config.toml
n_layer = 12
d_model = 256
n_experts = 48
experts_per_token = 2
d_expert = 96
d_shared_expert = 0
activation = "swiglu"
moe_layers = [0, 1, 2, 3, 4, 5, 6, 7, 8, 9, 10, 11]
router_score = "softmax"
normalize_top_k = true
routed_scale = 1.5
balance_loss = 0.0115
balance_bias = false
init_std_router = 0.0312
lr_router = 0.000531
n_head = 4
n_kv_head = 4
head_dim = 64
vocab_size = 8192
norm = "rmsnorm"
norm_place = "pre"
norm_eps = 1e-06
positions = "rope"
rope_base = 10000.0
rope_fraction = 1.0
qk_norm = false
attn_scale = 0.125
tie_embeddings = false
parallel_block = false
init = "uniform"
init_std_qkv = 0.0354
init_std_o = 0.00722
init_std_up = 0.0354
init_std_down = 0.00435
init_out_by_depth = true
optimizer = "muon"
lr = 0.0023
lr_mult_down = 2.0
beta1 = 0.95
lr_head = 0.00798
warmup_steps = 200
schedule = "wsd"
decay_fraction = 0.291
decay_shape = "linear"
final_lr_fraction = 0.0
batch_tokens = [65536, 131072, 262144]
seq_len = 256
doc_mask = true
train_tokens = 389700000
steps = 2711
dataset = "wikipedia_en"
Below are experts of layer 3 (counted from 0) of a mixture-of-experts language model. Rows are named router (the router's row for the expert), gate (a neuron's input weights, with its number), up (a neuron's input weights, with its number), down (a neuron's output weights, with its number) and show model dimensions 0-255. Each number is 200 + 30 x the weight over its row's rms, rounded and kept within 0 to 999.
Before each expert's rows: "comes after" lists some tokens at least twice as common just before its tokens as in all text; "comes before" lists some tokens at least twice as common just after its tokens as in all text. This comes from a sample of Wikipedia text that the model never trained on. Tokens count by the router's weight.

# expert 4
comes after: "2", " F", " f", "f", " St", "F"
comes before: "0", "1", "2", ";", " km", "th"
router,234,238,211,246,175,269,206,191,153,193,220,223,209,158,176,195,175,240,179,189,248,194,163,191,213,216,191,215,208,169,169,232,171,237,165,245,192,165,242,218,226,167,188,237,209,203,194,235,210,217,206,208,191,239,198,170,227,134,176,226,218,200,210,215,220,231,191,195,215,237,220,161,168,161,198,252,229,201,222,221,162,175,139,165,264,161,189,235,187,163,133,179,219,210,191,176,206,205,233,151,164,189,219,220,193,226,245,215,207,233,209,183,234,119,201,229,157,186,170,203,219,151,238,221,200,142,170,182,202,215,179,160,182,207,145,235,194,184,167,150,219,195,206,151,230,202,227,192,176,216,133,198,215,182,178,182,141,132,188,223,217,236,232,221,153,179,246,203,222,230,223,206,195,194,194,215,233,196,197,180,201,221,195,200,174,215,185,157,242,184,182,228,232,171,187,209,229,189,209,223,197,170,199,231,178,231,280,216,194,229,226,146,146,159,216,164,186,270,242,204,175,219,148,235,180,219,249,218,197,216,219,201,189,157,232,230,208,148,188,174,244,156,145,174,169,213,168,217,173,263,198,197,183,267,197,212
gate2,178,139,191,152,208,234,177,214,248,226,233,161,194,203,171,169,253,203,199,155,271,139,187,161,235,163,188,193,255,218,185,213,228,218,179,191,181,207,207,172,185,209,244,202,189,219,211,221,171,228,245,145,174,238,226,191,194,185,161,192,169,247,218,207,212,236,194,217,199,225,201,157,152,177,213,211,214,199,209,177,149,172,190,163,232,252,218,244,221,242,211,286,211,221,221,210,226,196,219,171,215,154,199,191,162,215,214,236,170,208,183,189,240,215,206,213,185,182,227,184,216,187,155,221,190,187,193,189,209,243,145,174,126,206,181,211,224,191,225,231,168,215,203,184,230,190,260,196,182,207,172,257,219,170,254,187,204,148,256,140,229,217,168,254,197,196,246,239,164,210,204,246,221,199,248,219,207,129,207,133,184,235,233,192,179,175,170,189,192,149,156,181,181,217,181,221,200,173,163,206,261,212,187,162,208,214,203,177,188,222,206,140,155,227,253,215,177,223,188,156,177,179,248,191,156,195,270,200,211,212,241,212,170,169,178,206,236,167,198,205,207,188,182,197,186,159,219,183,173,203,200,257,209,237,266,199
up2,201,225,217,212,196,213,166,210,194,200,154,131,206,235,199,184,224,191,213,164,197,103,187,165,235,270,178,202,173,218,182,193,230,210,238,228,225,207,253,165,246,133,134,158,209,226,193,191,213,185,145,232,188,186,159,177,182,198,195,210,215,242,188,222,180,200,155,194,166,264,247,162,204,195,208,211,157,183,198,183,200,218,173,175,188,241,188,216,255,217,217,187,223,155,184,182,197,201,159,242,180,186,217,215,178,215,245,207,183,181,233,198,211,159,239,185,195,190,187,192,198,228,120,183,190,193,132,212,213,249,209,232,165,198,187,219,152,170,216,201,193,187,219,203,229,236,228,187,211,255,198,199,222,208,223,171,198,191,188,162,197,188,149,226,154,255,243,234,174,215,146,198,187,155,229,231,287,160,193,177,206,199,188,191,219,216,171,206,250,153,196,209,156,205,172,224,214,226,192,173,181,183,202,126,170,239,226,188,223,216,177,153,222,196,212,216,209,140,274,202,210,187,209,161,217,136,188,222,181,199,144,182,209,213,155,217,224,193,174,189,172,180,218,138,222,250,239,222,196,220,193,232,219,219,274,228
down2,206,174,176,214,189,192,181,230,154,240,221,181,182,207,205,248,178,212,193,203,187,184,186,175,187,205,174,190,211,157,132,178,155,150,195,208,242,212,198,226,243,200,224,223,211,221,158,150,167,223,187,185,279,275,133,231,238,204,209,267,226,211,210,181,186,242,176,246,164,224,217,184,194,182,254,194,222,189,190,284,192,204,164,172,185,186,204,217,209,175,164,244,156,173,182,163,215,244,229,216,240,209,233,175,195,176,178,173,247,229,151,223,202,146,184,137,193,156,228,189,167,170,232,201,171,212,250,243,196,227,208,193,244,234,198,206,149,178,229,242,184,166,166,232,216,146,210,204,204,201,155,204,186,152,176,247,200,218,195,176,200,192,185,188,184,197,157,202,231,229,130,221,184,168,210,230,190,190,167,186,220,175,210,204,208,219,194,206,269,182,234,178,185,189,219,168,145,185,224,201,170,198,168,214,156,276,194,162,157,153,153,133,192,162,177,230,226,176,197,179,202,225,173,252,219,203,171,183,198,210,182,192,206,198,189,218,223,169,163,202,233,188,227,187,261,236,223,245,233,144,234,201,176,181,187,151

# expert 35
comes after: "1", "2", "3", "4", "5", "7"
comes before: ".", " |", "0", "–", "8", "7"
router,216,254,235,217,147,177,212,217,197,213,217,173,154,193,166,221,237,147,233,219,169,220,234,207,198,158,192,206,206,220,176,211,210,221,184,254,184,202,208,198,243,190,211,199,168,219,188,245,212,261,208,180,202,189,191,262,213,209,220,177,187,149,222,161,179,218,111,174,159,192,189,168,200,226,221,162,225,205,196,160,176,181,177,176,253,193,257,247,203,210,236,193,235,206,202,176,224,129,256,187,188,153,221,209,210,150,168,188,167,224,208,246,188,202,178,215,200,180,166,179,239,187,205,171,158,209,195,217,157,198,188,200,196,234,224,237,170,166,162,232,193,186,252,203,197,164,145,152,210,202,245,223,154,177,276,214,247,234,184,230,191,247,219,161,254,229,250,215,159,220,166,260,239,171,190,255,208,210,242,144,193,213,219,213,146,232,240,236,203,222,186,228,267,204,165,257,181,217,193,212,166,220,193,176,180,172,206,231,223,204,190,221,193,200,146,189,171,180,257,226,175,205,170,179,202,247,181,155,182,141,194,211,219,236,229,197,181,141,141,240,235,218,201,207,169,194,222,222,211,252,207,193,200,207,204,188
gate9,170,201,176,227,167,234,238,204,183,138,185,201,234,232,223,178,247,204,200,202,234,237,188,188,204,151,204,295,178,231,175,193,188,266,196,214,145,238,219,187,214,212,215,219,235,231,184,182,207,187,188,221,212,169,180,211,267,202,175,175,143,178,153,189,194,252,191,187,224,190,212,220,187,201,192,184,192,196,198,191,202,218,216,227,197,155,216,210,217,205,211,166,163,191,177,236,273,211,229,187,241,225,230,226,216,262,243,206,154,150,209,166,158,243,181,195,141,178,134,206,253,229,201,222,231,192,208,171,226,203,201,205,207,210,177,188,218,200,198,157,157,188,244,221,195,231,247,216,225,204,192,199,183,228,190,243,224,178,213,201,221,221,209,211,234,123,252,212,270,185,150,210,211,222,188,227,172,239,262,169,221,190,222,160,150,231,228,194,218,170,182,217,197,176,172,207,129,271,182,177,209,175,208,224,201,199,237,183,233,210,231,189,167,237,267,221,150,205,190,219,234,187,295,210,196,186,156,221,221,223,209,190,132,186,166,219,217,165,204,180,234,206,133,212,222,214,202,219,237,146,180,173,211,195,231,222
up9,176,246,174,266,161,237,213,198,185,212,196,164,235,244,208,196,171,245,199,206,257,188,183,177,192,208,217,226,175,176,164,168,199,202,137,219,235,222,224,227,211,226,250,216,186,198,161,189,234,203,140,167,172,180,209,239,216,245,250,191,230,185,180,195,252,212,188,208,190,205,247,228,213,223,211,211,237,194,203,195,191,226,210,171,223,188,206,225,239,156,200,190,216,159,165,223,227,203,190,181,181,171,227,169,176,183,180,179,134,240,220,220,224,162,273,185,204,212,188,199,247,272,183,243,224,189,262,183,186,247,195,246,180,196,247,196,227,215,198,163,233,192,126,161,238,188,272,241,230,170,243,212,170,224,186,220,213,221,253,258,172,225,210,204,218,211,178,178,223,202,224,216,176,181,231,163,204,168,221,205,271,227,249,176,179,216,259,206,251,192,217,168,237,155,193,215,194,210,124,264,190,168,222,225,151,174,185,236,195,240,169,186,205,188,240,236,236,236,195,170,169,191,214,198,152,216,205,230,201,204,253,192,209,232,206,230,208,247,182,195,191,153,180,231,172,168,238,211,171,181,169,234,236,253,213,204
down9,220,188,147,233,238,198,191,216,191,208,190,149,247,177,197,168,188,230,204,210,234,180,272,216,191,173,155,138,195,160,186,225,192,195,178,179,213,212,180,170,220,204,140,169,176,180,156,170,179,191,216,185,205,201,153,202,224,139,165,229,226,235,201,161,232,158,251,170,213,221,237,198,197,219,191,187,172,245,159,236,213,167,228,172,149,163,246,230,202,201,151,190,213,182,207,226,177,226,233,150,262,224,212,201,221,169,207,191,200,200,218,194,169,232,192,114,263,166,223,210,215,198,221,225,194,194,166,188,230,167,169,203,143,225,236,209,187,197,193,132,201,215,165,222,201,200,210,237,208,205,206,233,172,156,232,167,207,174,187,254,211,202,193,191,170,185,174,209,189,227,188,221,184,179,188,176,227,208,149,195,145,220,170,236,232,190,188,217,234,144,256,155,180,185,198,163,187,171,234,214,200,191,151,217,167,162,183,178,260,146,183,170,184,214,218,143,229,257,205,247,258,132,227,237,150,136,169,182,219,223,206,205,232,196,185,196,199,271,241,167,191,170,195,234,186,205,223,191,148,213,222,196,138,211,189,176

# expert 23
comes after: "1", "9", "0", "8", "2", "7"
comes before: "9", "8", "6", "7", "4", "5"
router,220,154,218,197,169,221,182,200,193,161,248,188,179,229,204,194,189,222,193,215,166,214,177,196,186,194,266,244,168,183,168,117,243,215,190,190,182,212,235,172,240,218,264,201,189,164,219,137,229,148,224,234,233,203,161,250,214,163,222,204,199,219,160,201,228,194,142,188,212,227,260,245,227,174,159,201,172,230,197,136,174,163,245,191,205,257,192,206,196,250,227,176,189,214,225,183,166,202,200,207,172,206,225,186,187,192,237,223,187,243,226,156,189,207,183,215,134,162,153,229,220,167,223,196,143,225,157,251,189,227,187,212,146,184,197,187,173,228,198,173,153,245,187,198,217,193,135,186,220,204,198,234,174,243,188,191,236,199,147,180,218,209,226,178,189,210,163,205,218,220,234,254,162,178,234,200,191,271,208,197,220,170,237,166,214,241,192,269,159,173,192,186,216,167,235,204,173,192,221,228,168,239,127,205,196,187,206,192,211,179,241,219,242,194,209,215,178,193,262,242,181,176,174,205,235,171,195,224,244,186,220,213,217,144,140,184,181,217,235,209,224,184,229,248,177,161,198,234,197,210,148,163,180,151,222,176
gate9,234,175,155,214,211,271,165,170,221,202,210,234,249,213,189,230,233,143,234,183,220,194,174,153,165,204,190,189,209,217,230,184,159,182,227,209,188,196,176,274,226,243,233,235,227,178,209,255,198,224,208,229,200,157,246,192,199,219,203,198,209,207,172,165,209,200,219,204,221,187,209,199,184,224,190,171,200,175,187,228,189,215,235,249,177,196,137,131,227,135,155,219,179,247,186,170,219,196,187,143,163,148,214,220,193,129,148,208,181,225,235,233,178,199,244,202,259,226,216,193,188,166,185,168,176,203,130,209,196,218,209,210,245,160,271,252,189,202,273,225,157,191,219,165,197,186,221,197,207,235,246,214,172,183,245,240,228,194,179,148,173,187,263,184,183,148,213,177,180,150,178,226,188,239,230,178,197,171,205,204,168,200,201,207,190,175,220,247,230,233,199,183,170,198,180,154,192,197,226,223,169,151,252,178,208,184,187,231,228,171,158,179,189,199,184,190,201,183,192,204,227,129,201,234,232,159,205,182,230,196,160,202,225,224,206,260,198,254,210,213,195,193,180,171,220,180,154,237,226,188,219,133,133,182,192,205
up9,166,192,247,243,216,211,141,236,245,232,169,195,256,218,270,194,206,184,216,236,229,209,167,236,142,236,155,245,189,223,222,128,153,226,204,217,249,206,226,190,221,162,262,186,209,177,215,176,221,227,194,200,170,219,218,160,213,218,206,237,214,250,193,199,198,185,224,255,198,186,183,211,184,205,267,246,166,207,211,247,241,208,215,183,204,216,248,216,197,146,212,159,198,196,210,249,221,137,151,206,174,185,202,227,161,248,179,151,223,185,159,175,236,200,156,231,210,179,195,166,181,245,212,198,182,164,184,186,221,178,171,211,154,243,224,170,153,165,199,144,216,222,154,203,204,194,171,217,184,220,163,239,211,195,198,191,233,197,135,218,196,210,237,220,200,151,169,192,221,219,183,184,218,222,231,165,245,245,233,186,176,186,201,131,180,204,192,239,253,180,216,207,217,183,191,210,195,214,203,171,240,168,225,230,181,161,150,203,182,203,228,151,210,150,214,119,270,199,216,174,152,180,238,181,253,166,224,175,208,194,240,242,184,209,207,202,278,235,211,204,216,188,194,187,191,164,206,181,209,210,206,202,212,230,201,234
down9,222,179,261,195,215,186,202,224,196,205,206,203,223,193,218,207,193,245,233,217,160,197,209,234,186,242,200,215,171,234,238,158,114,171,163,221,224,236,204,192,211,213,176,176,234,154,226,163,215,163,186,232,230,239,178,183,251,149,218,176,250,211,190,162,192,172,204,224,183,216,184,194,213,237,200,183,184,205,209,179,276,176,248,210,151,224,220,203,189,232,179,210,240,244,153,176,196,117,158,224,163,212,220,247,202,203,230,182,212,230,120,230,242,181,212,192,184,106,201,172,228,214,217,226,213,185,191,218,194,218,207,240,192,185,205,240,214,181,194,227,200,211,190,181,209,208,167,167,174,227,241,228,198,239,188,234,234,176,203,216,233,155,224,239,203,172,191,176,190,144,218,188,181,192,226,239,164,231,228,188,177,216,162,196,189,213,208,187,189,261,162,203,165,179,167,174,183,197,242,201,201,186,204,189,215,171,205,255,231,216,198,163,243,154,230,164,219,243,224,203,166,183,214,147,274,178,200,237,234,178,265,201,156,225,220,197,261,252,179,205,198,176,207,193,175,179,240,202,188,209,272,123,184,259,243,243